{"d_model": 128, "n_experts": 24, "router_score": "softmax", "routed_scale": 1.41, "balance_loss": 0.0168, "init_std_router": 0.0167, "lr_router": 0.00236, "norm_eps": 1e-05, "lr": 0.0118, "beta2": 0.95, "seq_len": 512, "dataset": "wikipedia_en"}
Below are experts of layer 3 (counted from 0) of a mixture-of-experts language model. Rows are named router (the router's row for the expert), gate (a neuron's input weights, with its number), up (a neuron's input weights, with its number), down (a neuron's output weights, with its number) and show model dimensions 0-127. Each number is 50 + 12 x the weight over its row's rms, rounded and kept within 0 to 99.
After each expert's rows: a language model's description of what the expert responds to; "comes after" lists some tokens at least twice as common just before its tokens as in all text. This comes from a sample of Wikipedia text that the model never trained on. Tokens count by the router's weight.

# expert 15
router:43 49 74 54 45 61 52 67 54 68 54 23 52 59 37 38 37 50 27 56 55 56 69 57 39 54 57 71 50 55 48 44 40 46 53 63 53 42 62 68 43 50 54 50 47 48 29 51 55 54 43 62 55 35 53 73 49 54 38 42 68 50 41 58 26 49 80 53 33 43 74 42 52 86 30 62 73 37 55 37 45 40 55 53 38 58 38 58 37 55 41 59 56 58 63 50 50 49 41 60 43 41 43 80 54 59 54 64 44 54 55 53 54 60 70 53 62 52 49 40 61 37 32 21 75 54 43 52
gate3:59 46 37 19 53 31 61 51 42 40 47 73 37 48 56 50 63 50 65 48 30 51 49 43 49 62 23 55 48 82 53 59 54 52 60 36 40 51 34 44 55 38 57 33 48 50 55 59 33 65 36 61 59 78 62 38 47 44 70 32 43 59 47 56 30 42 45 47 26 69 33 32 39 74 39 47 41 57 58 47 34 58 58 29 44 45 45 54 26 55 53 68 43 40 62 53 57 53 48 66 48 32 52 51 47 56 51 54 65 42 60 61 65 51 44 59 40 46 55 66 48 31 48 54 47 72 34 31
up3:38 58 45 52 60 62 60 51 50 66 50 33 60 67 45 51 44 68 42 43 48 67 42 48 37 30 51 54 46 60 43 64 47 52 50 53 67 60 51 62 41 61 56 63 48 50 75 56 53 46 49 51 42 59 47 57 46 36 49 58 61 18 58 40 40 31 47 57 53 53 74 22 53 60 70 44 38 53 60 30 47 57 43 53 91 63 41 34 57 53 30 38 41 34 52 49 75 38 36 58 62 57 72 44 61 47 48 45 43 81 45 33 24 58 46 49 51 53 52 30 49 53 64 37 59 57 45 33
down3:45 79 34 54 64 67 50 60 38 80 62 49 66 50 78 31 43 44 42 56 56 42 45 61 56 38 44 52 65 41 48 62 29 38 46 53 75 44 52 61 58 17 54 56 42 52 60 44 80 33 65 56 46 59 40 33 55 42 58 52 57 38 60 30 32 49 36 55 66 43 47 50 53 57 29 40 49 37 42 47 45 60 52 55 53 72 62 31 41 50 67 35 41 53 41 65 54 67 43 49 68 52 41 55 68 60 64 34 30 49 62 59 48 52 71 43 42 55 57 46 36 54 51 51 54 47 66 59
Last digit of a year after 201, 200, 197 in dates and tables, plus place names like States, York, London.
comes after: "201", "200", "202", "199", " ", "198"

# expert 8
router:41 46 42 62 26 40 33 38 60 52 26 61 58 51 69 50 32 45 44 49 46 35 27 40 52 48 50 44 62 63 49 54 47 53 68 54 39 72 31 43 35 45 77 49 61 57 34 63 53 43 50 56 41 66 27 46 47 46 56 56 31 37 32 59 51 58 48 43 66 42 67 42 56 69 59 48 39 66 52 47 53 67 44 37 77 40 47 51 42 37 47 49 52 32 70 40 41 45 46 60 56 53 45 41 46 37 14 51 52 38 57 39 60 41 62 68 33 37 58 22 59 39 53 69 65 35 47 44
gate3:58 39 61 34 55 27 48 56 35 51 50 48 43 74 39 53 27 62 62 65 54 57 56 47 48 67 48 53 56 65 57 36 47 49 48 55 39 75 51 27 52 19 59 51 78 39 61 46 23 33 50 46 67 32 38 47 44 34 58 50 59 45 61 43 61 64 47 54 60 47 57 44 50 51 57 49 49 46 64 55 55 53 58 69 45 51 40 53 42 77 58 47 55 59 34 58 28 68 60 65 56 66 71 40 75 51 33 57 74 34 39 52 70 48 35 42 69 54 58 43 46 48 45 25 39 50 49 59
up3:24 53 70 71 48 45 58 51 39 54 46 47 54 54 55 35 65 51 38 65 59 59 46 71 61 31 37 53 43 65 56 63 61 42 59 36 48 47 33 50 65 41 26 59 33 62 60 51 58 28 41 63 56 49 38 48 32 35 58 48 43 66 30 46 41 49 66 28 35 50 31 47 41 62 42 41 63 48 29 49 41 36 26 65 53 68 61 33 52 27 64 39 40 58 61 20 65 47 33 45 35 41 40 48 49 52 60 39 52 48 61 59 62 44 59 66 45 44 32 46 56 41 56 43 27 55 53 44
down3:74 43 46 46 59 43 39 58 37 22 42 61 50 51 58 27 44 52 43 50 67 58 39 64 68 67 45 57 46 29 36 47 23 40 56 31 34 50 40 28 53 59 57 63 53 71 34 47 40 34 49 51 47 74 71 53 41 35 46 43 54 61 24 50 50 65 52 54 47 51 53 54 47 47 78 52 46 34 63 66 45 53 56 67 31 35 38 39 31 42 61 64 48 69 72 42 44 39 59 51 58 48 46 51 42 55 52 61 66 58 63 44 67 49 36 33 31 41 42 31 67 45 58 55 40 55 54 43
Articles, pronouns and quantifiers opening a noun phrase or clause, such as a, an, the, he, it, first.
comes after: ".", ",", " of", " as", " is", " in"

# expert 1
router:51 63 38 24 40 63 39 18 35 41 44 45 52 47 58 27 71 41 60 60 46 35 33 56 52 48 65 65 56 40 44 51 45 56 31 56 45 57 49 42 40 59 55 50 52 59 14 50 46 41 52 59 47 53 61 52 52 65 65 18 54 32 49 51 62 33 43 21 38 46 50 65 50 34 70 52 64 61 50 50 49 39 54 50 71 52 70 63 50 37 46 46 57 56 47 62 59 53 54 38 50 24 47 34 48 56 50 51 65 54 43 63 60 62 41 30 58 55 38 41 57 49 75 32 53 73 38 40
gate3:54 22 41 47 48 32 58 57 65 72 68 57 51 50 39 48 45 36 60 54 39 53 53 46 48 43 66 72 53 51 62 45 57 62 62 67 50 65 55 34 71 36 44 32 65 43 41 48 42 64 52 48 38 42 51 53 59 67 70 24 63 49 55 44 51 42 20 51 44 56 61 50 39 64 47 60 61 38 50 67 40 71 46 41 35 61 40 55 36 58 58 34 65 49 39 24 62 58 53 55 47 50 40 51 18 40 42 71 46 61 62 23 69 61 40 49 64 41 42 36 72 58 41 45 54 60 61 58
up3:44 63 29 62 45 44 53 43 39 66 61 53 36 49 41 47 32 47 58 56 65 46 50 67 43 43 46 55 55 51 52 52 49 73 51 59 44 44 47 73 30 29 75 71 42 25 66 58 48 67 86 54 49 32 44 50 36 59 44 70 29 43 50 57 59 53 62 64 35 43 41 50 33 45 66 56 30 48 50 52 63 66 49 72 36 46 72 42 38 55 63 38 34 49 65 45 50 38 41 50 49 39 47 44 46 59 43 37 76 44 44 39 53 54 42 24 47 38 50 54 29 37 66 56 58 44 33 52
down3:51 35 54 53 47 57 42 65 47 53 56 58 45 63 61 62 37 49 53 45 46 70 49 36 63 55 60 40 29 57 34 16 50 43 54 46 66 62 54 61 54 65 77 55 62 68 50 48 49 57 42 50 33 42 54 59 58 45 27 50 48 46 45 43 31 32 53 49 58 48 64 45 40 42 00 84 48 51 37 52 64 62 58 68 60 39 55 33 59 42 52 62 55 38 64 56 53 53 56 52 51 33 61 44 55 90 50 53 52 56 47 45 43 46 39 73 36 47 51 64 46 57 42 39 51 50 44 66
Joining and separator tokens such as and, or, &, including, colons, dashes and pipes, often in infobox fields like Suborder: or Elevation:.
comes after: "\n", ")\n", ".\n", ";\n", "==\n", ")"

# expert 23
router:44 36 36 66 41 62 22 38 33 41 85 38 56 44 65 21 41 49 57 49 67 66 79 50 41 37 48 50 25 48 51 52 54 53 53 44 63 32 67 55 56 24 65 68 55 64 65 51 39 52 53 49 31 37 41 51 51 44 63 60 44 46 72 59 55 36 53 29 43 47 46 56 61 53 61 59 55 45 59 37 42 56 54 46 37 47 43 62 48 60 47 48 40 64 55 43 53 34 55 55 49 33 62 54 57 31 37 46 40 49 50 57 41 51 52 35 76 44 45 42 39 54 74 67 19 45 51 51
gate5:37 26 45 50 46 65 38 43 31 51 61 26 35 42 39 57 89 43 41 42 59 53 59 57 50 38 69 67 28 39 30 53 28 55 59 48 44 25 58 44 39 48 56 31 66 55 58 51 37 37 54 41 45 59 59 32 63 48 58 63 48 41 71 39 48 21 58 47 39 38 52 42 32 57 39 38 55 47 50 57 36 50 38 60 56 43 46 32 37 42 57 43 49 69 46 53 44 60 70 48 40 64 49 70 57 58 56 32 69 48 50 52 49 57 61 58 70 46 71 45 36 72 52 58 36 40 55 48
up5:56 58 34 72 50 52 40 60 81 56 55 37 42 27 70 48 39 39 70 65 47 35 44 67 70 58 60 58 33 60 40 59 63 51 32 63 50 51 60 74 44 42 47 47 51 49 37 67 55 56 50 37 42 53 42 63 67 48 35 34 39 49 66 55 79 57 53 48 30 57 38 69 75 53 63 45 45 41 42 47 62 48 56 55 50 56 40 45 66 22 63 41 28 54 47 51 78 56 66 31 49 43 39 48 35 40 50 73 49 56 53 32 43 49 58 52 60 66 63 50 57 55 62 57 61 53 47 57
down5:55 67 41 48 57 55 34 55 55 41 43 33 52 31 53 28 42 48 53 40 50 59 41 43 43 49 38 48 39 55 39 66 67 44 08 74 64 64 50 63 14 43 63 34 61 33 43 58 41 56 47 45 51 60 43 29 51 22 49 53 62 55 39 64 64 41 26 21 59 52 55 71 65 38 51 67 55 33 61 36 27 41 55 53 43 45 44 46 51 39 60 42 35 32 66 53 46 64 52 53 32 50 46 46 58 55 59 46 53 36 69 53 41 43 52 47 41 61 56 62 40 58 48 53 55 40 38 47
First three digits of years such as 201, 199, 196 in birth dates, seasons and tables, sometimes month names.
comes after: " ", " (", "–", " on", "In", " S"

# expert 10
router:38 69 58 65 35 15 63 59 43 35 60 60 31 50 45 62 45 52 45 48 35 52 41 54 66 43 50 46 26 46 56 41 43 53 42 68 56 67 73 72 40 68 54 61 48 31 53 53 52 56 44 37 60 56 74 46 53 36 42 46 58 67 65 64 63 53 33 59 35 65 83 42 47 45 38 58 47 32 55 45 50 55 59 46 51 46 58 46 54 63 50 53 42 48 29 58 48 54 53 72 60 65 47 49 46 51 54 50 48 57 53 68 59 54 45 50 07 49 46 42 38 52 43 66 81 65 49 48
gate5:64 26 45 57 56 42 48 31 65 59 24 47 46 52 31 35 45 45 63 55 41 31 23 45 54 55 49 53 34 60 46 40 54 37 42 36 40 53 61 68 43 47 71 75 43 62 66 54 71 73 45 37 43 68 58 47 48 75 60 49 75 45 45 61 61 32 50 59 53 42 40 60 42 56 40 31 33 48 38 37 54 48 33 57 48 67 42 44 49 51 65 40 59 45 37 46 79 45 75 54 49 67 57 43 51 45 43 57 46 47 46 43 61 49 47 50 36 61 56 45 46 59 68 63 74 65 56 69
up5:82 49 41 34 58 49 65 38 46 22 49 52 34 76 56 44 53 53 47 56 63 26 28 76 52 55 47 52 59 56 48 50 59 61 41 67 42 51 42 53 58 33 51 52 65 45 48 41 47 63 49 62 57 44 51 41 34 31 57 42 40 52 48 52 23 35 32 36 53 51 48 60 42 42 43 33 60 44 46 55 32 33 54 53 27 46 57 59 77 64 75 57 66 56 35 41 60 61 59 41 43 50 49 33 58 26 71 29 49 68 37 48 56 40 51 53 25 38 49 58 54 41 55 46 53 66 47 46
down5:47 53 46 70 62 48 43 57 57 54 43 60 64 59 49 29 25 58 49 56 53 38 57 46 45 46 45 47 43 66 56 38 64 45 38 50 38 46 38 34 44 45 59 44 61 57 76 70 25 71 63 46 63 40 40 64 51 69 49 53 59 65 63 62 80 47 51 63 54 38 43 41 42 65 59 43 49 63 53 49 31 67 43 56 35 39 72 50 36 67 46 45 39 59 66 28 60 59 56 35 26 55 56 50 37 43 37 53 66 47 37 76 54 45 79 35 35 39 55 49 55 48 46 68 56 76 57 58
Units, symbols and number pieces in tables and measurements, such as km, %, °, kg, closing braces in subscripts.
comes after: " |", "|", "2", "1", "3", "5"

# expert 17
router:36 43 50 40 47 33 42 41 45 48 47 37 68 43 60 62 39 32 59 53 51 72 28 52 43 45 64 48 39 41 59 37 58 53 22 56 71 37 53 43 77 49 49 27 50 65 53 39 52 28 38 43 59 49 46 53 48 60 37 34 34 45 52 59 38 38 62 33 45 54 45 48 46 59 46 45 52 55 57 82 47 61 69 46 75 41 37 52 66 51 60 38 41 58 33 60 39 44 57 61 28 41 48 44 45 51 50 43 65 58 79 63 44 30 25 46 30 58 50 44 65 30 71 55 49 39 38 66
gate5:47 45 49 29 56 66 46 56 52 34 52 60 73 32 36 49 45 62 61 60 46 49 21 71 57 35 57 64 46 59 44 60 32 45 33 36 36 59 46 63 29 48 56 63 44 48 51 52 76 69 67 40 50 38 70 60 24 42 63 58 42 55 76 65 69 61 37 70 37 44 56 40 56 64 51 40 50 54 56 40 42 57 40 61 46 48 40 23 50 48 50 48 33 51 62 55 49 34 41 54 32 60 42 54 22 30 32 66 34 38 38 44 51 47 63 40 45 37 41 47 44 61 42 50 55 58 57 39
up5:38 46 57 41 55 72 55 58 30 74 46 50 57 50 32 29 37 53 57 59 54 74 44 43 45 47 42 57 32 60 54 62 65 59 60 50 52 54 66 35 59 53 45 56 52 63 60 34 09 73 52 44 54 53 44 49 54 44 60 35 63 63 27 64 58 36 53 39 66 49 70 62 58 50 51 62 53 45 38 24 36 36 54 53 46 57 62 61 62 41 44 73 32 55 77 55 44 51 43 58 49 62 41 62 54 34 50 22 33 62 57 55 47 46 54 49 78 58 55 39 36 62 40 33 52 53 54 50
down5:33 56 36 55 64 45 55 72 43 55 35 34 48 51 50 36 41 63 48 65 67 55 13 61 55 18 32 50 44 61 48 34 18 44 48 59 42 50 40 61 28 45 44 53 60 51 36 47 51 50 42 47 48 50 53 55 42 48 63 75 41 58 60 30 50 63 46 42 48 53 40 49 47 59 58 54 70 62 46 37 42 55 45 61 47 33 34 61 37 23 60 58 46 25 66 63 50 45 40 24 82 24 56 57 47 45 44 52 37 50 49 41 48 54 45 42 62 58 61 62 34 39 39 56 51 52 49 60
Bare space tokens, dashes, minus signs and currency or degree symbols placed before numbers, mostly in pipe-delimited sports tables.
comes after: " |", "|", ";", ":", " in", "1"

# expert 12
router:37 62 44 45 72 58 30 53 51 41 48 33 46 66 30 48 67 74 52 51 41 52 67 46 39 50 42 42 30 41 52 57 66 49 61 34 40 58 59 65 81 65 56 38 51 42 42 42 64 73 40 57 27 49 49 31 51 44 36 40 61 49 26 58 60 67 59 36 43 41 50 40 59 46 52 57 43 37 61 73 44 50 33 59 42 62 53 56 43 55 50 56 68 35 62 44 24 56 56 26 82 39 43 64 50 34 62 44 62 54 33 46 53 52 29 43 41 50 48 54 53 59 30 63 43 37 57 48
gate3:40 62 54 46 51 33 19 31 53 64 50 31 35 29 49 48 74 51 56 47 54 43 42 59 44 51 58 30 50 51 44 68 43 42 83 68 49 52 33 49 75 16 57 45 59 55 31 46 48 60 50 46 59 57 36 39 53 47 45 49 54 45 49 42 61 70 56 61 46 52 47 63 40 57 53 52 64 49 54 69 75 51 62 50 56 65 42 42 62 46 55 39 70 36 57 64 58 53 53 59 58 47 30 75 16 48 53 56 57 50 40 46 46 51 58 54 51 29 40 56 48 81 58 53 63 67 62 52
up3:60 47 37 48 58 76 60 40 35 48 34 52 58 55 49 40 41 58 51 48 44 73 42 47 31 50 68 51 49 66 51 35 44 66 58 67 45 48 49 46 40 65 45 69 54 42 38 71 43 72 51 57 52 46 60 52 33 50 38 36 69 41 50 53 52 23 39 43 55 38 37 47 48 43 48 56 41 35 53 74 47 69 48 42 42 43 38 27 69 66 58 42 28 35 64 55 40 54 46 47 33 64 61 36 44 74 45 42 43 36 62 49 38 41 36 66 27 48 47 31 40 60 46 41 54 09 54 39
down3:62 54 66 53 56 54 57 51 63 46 66 52 59 62 46 33 37 35 37 63 67 38 41 50 47 56 40 43 25 54 48 52 59 63 55 43 59 58 43 61 34 49 41 73 47 65 55 48 38 63 41 34 52 50 43 33 68 67 38 52 51 39 40 66 41 52 45 61 41 54 61 44 46 48 51 35 46 53 53 48 49 54 32 53 47 44 62 47 61 31 06 61 59 72 37 27 51 35 51 66 59 33 67 57 35 41 46 44 75 62 56 41 74 73 64 38 59 54 74 62 71 66 46 50 40 60 52 40
Pipe characters between cells in sports results and data tables, plus semicolons, colons, dashes in lists.
comes after: " |\n", ")", "0", "1", "\n", "2"

# expert 0
router:38 43 50 39 74 61 56 21 52 56 43 34 52 60 35 54 55 56 36 41 69 32 37 63 48 61 53 57 65 64 58 36 51 38 32 59 48 57 31 40 52 79 28 64 61 54 36 39 36 61 44 51 37 53 72 48 49 36 64 57 47 34 41 46 62 21 43 35 64 49 48 53 56 40 72 61 60 54 61 39 43 53 48 48 29 56 52 58 27 56 50 57 48 64 61 38 46 31 38 42 35 63 51 45 53 46 55 54 46 45 44 44 39 39 73 67 35 45 65 51 40 60 60 54 85 37 40 49
gate3:45 51 51 42 31 57 26 47 68 64 23 34 67 47 43 41 21 63 42 78 47 62 44 51 57 40 72 22 29 67 35 48 53 31 60 39 55 30 55 30 46 67 59 50 59 40 39 38 28 65 44 62 50 64 60 42 51 33 33 56 65 55 64 37 41 33 53 60 47 50 68 58 52 56 48 69 48 50 50 45 62 62 50 64 48 29 49 50 56 43 72 49 53 62 54 45 39 22 54 48 46 32 58 47 52 59 53 40 66 53 56 36 47 46 39 31 62 46 55 51 47 57 52 63 58 48 63 46
up3:25 63 74 47 56 24 77 39 39 42 63 64 69 55 55 42 55 46 45 53 67 33 64 45 35 74 48 54 44 54 34 44 50 41 69 38 63 53 50 50 60 70 35 74 60 59 62 34 52 36 42 46 42 41 71 41 56 59 50 57 34 46 45 55 56 44 38 63 70 48 43 39 74 50 35 57 58 49 65 48 41 63 52 63 22 55 73 41 40 57 62 60 43 51 46 76 49 45 44 58 40 18 63 42 54 30 47 47 57 43 50 64 51 44 51 62 46 51 56 52 48 46 56 45 47 61 31 37
down3:41 41 31 54 54 30 39 65 65 58 34 59 52 60 56 43 62 57 60 36 25 43 41 28 51 49 36 40 46 44 44 55 53 49 55 66 52 74 53 46 35 33 47 44 46 67 38 64 24 58 40 52 49 49 35 48 33 46 62 29 42 61 42 39 84 48 45 50 49 52 50 68 51 37 43 25 60 73 33 81 47 47 43 41 46 59 74 64 54 45 68 51 35 55 42 53 65 56 68 54 38 43 64 39 36 57 66 61 39 62 31 43 33 56 41 49 46 48 54 61 54 66 52 48 40 57 37 64
Determiners, possessives and adjective endings before a noun, such as the, his, their, -ical, -ional, personal.
comes after: " of", " in", " the", " for", " to", " on"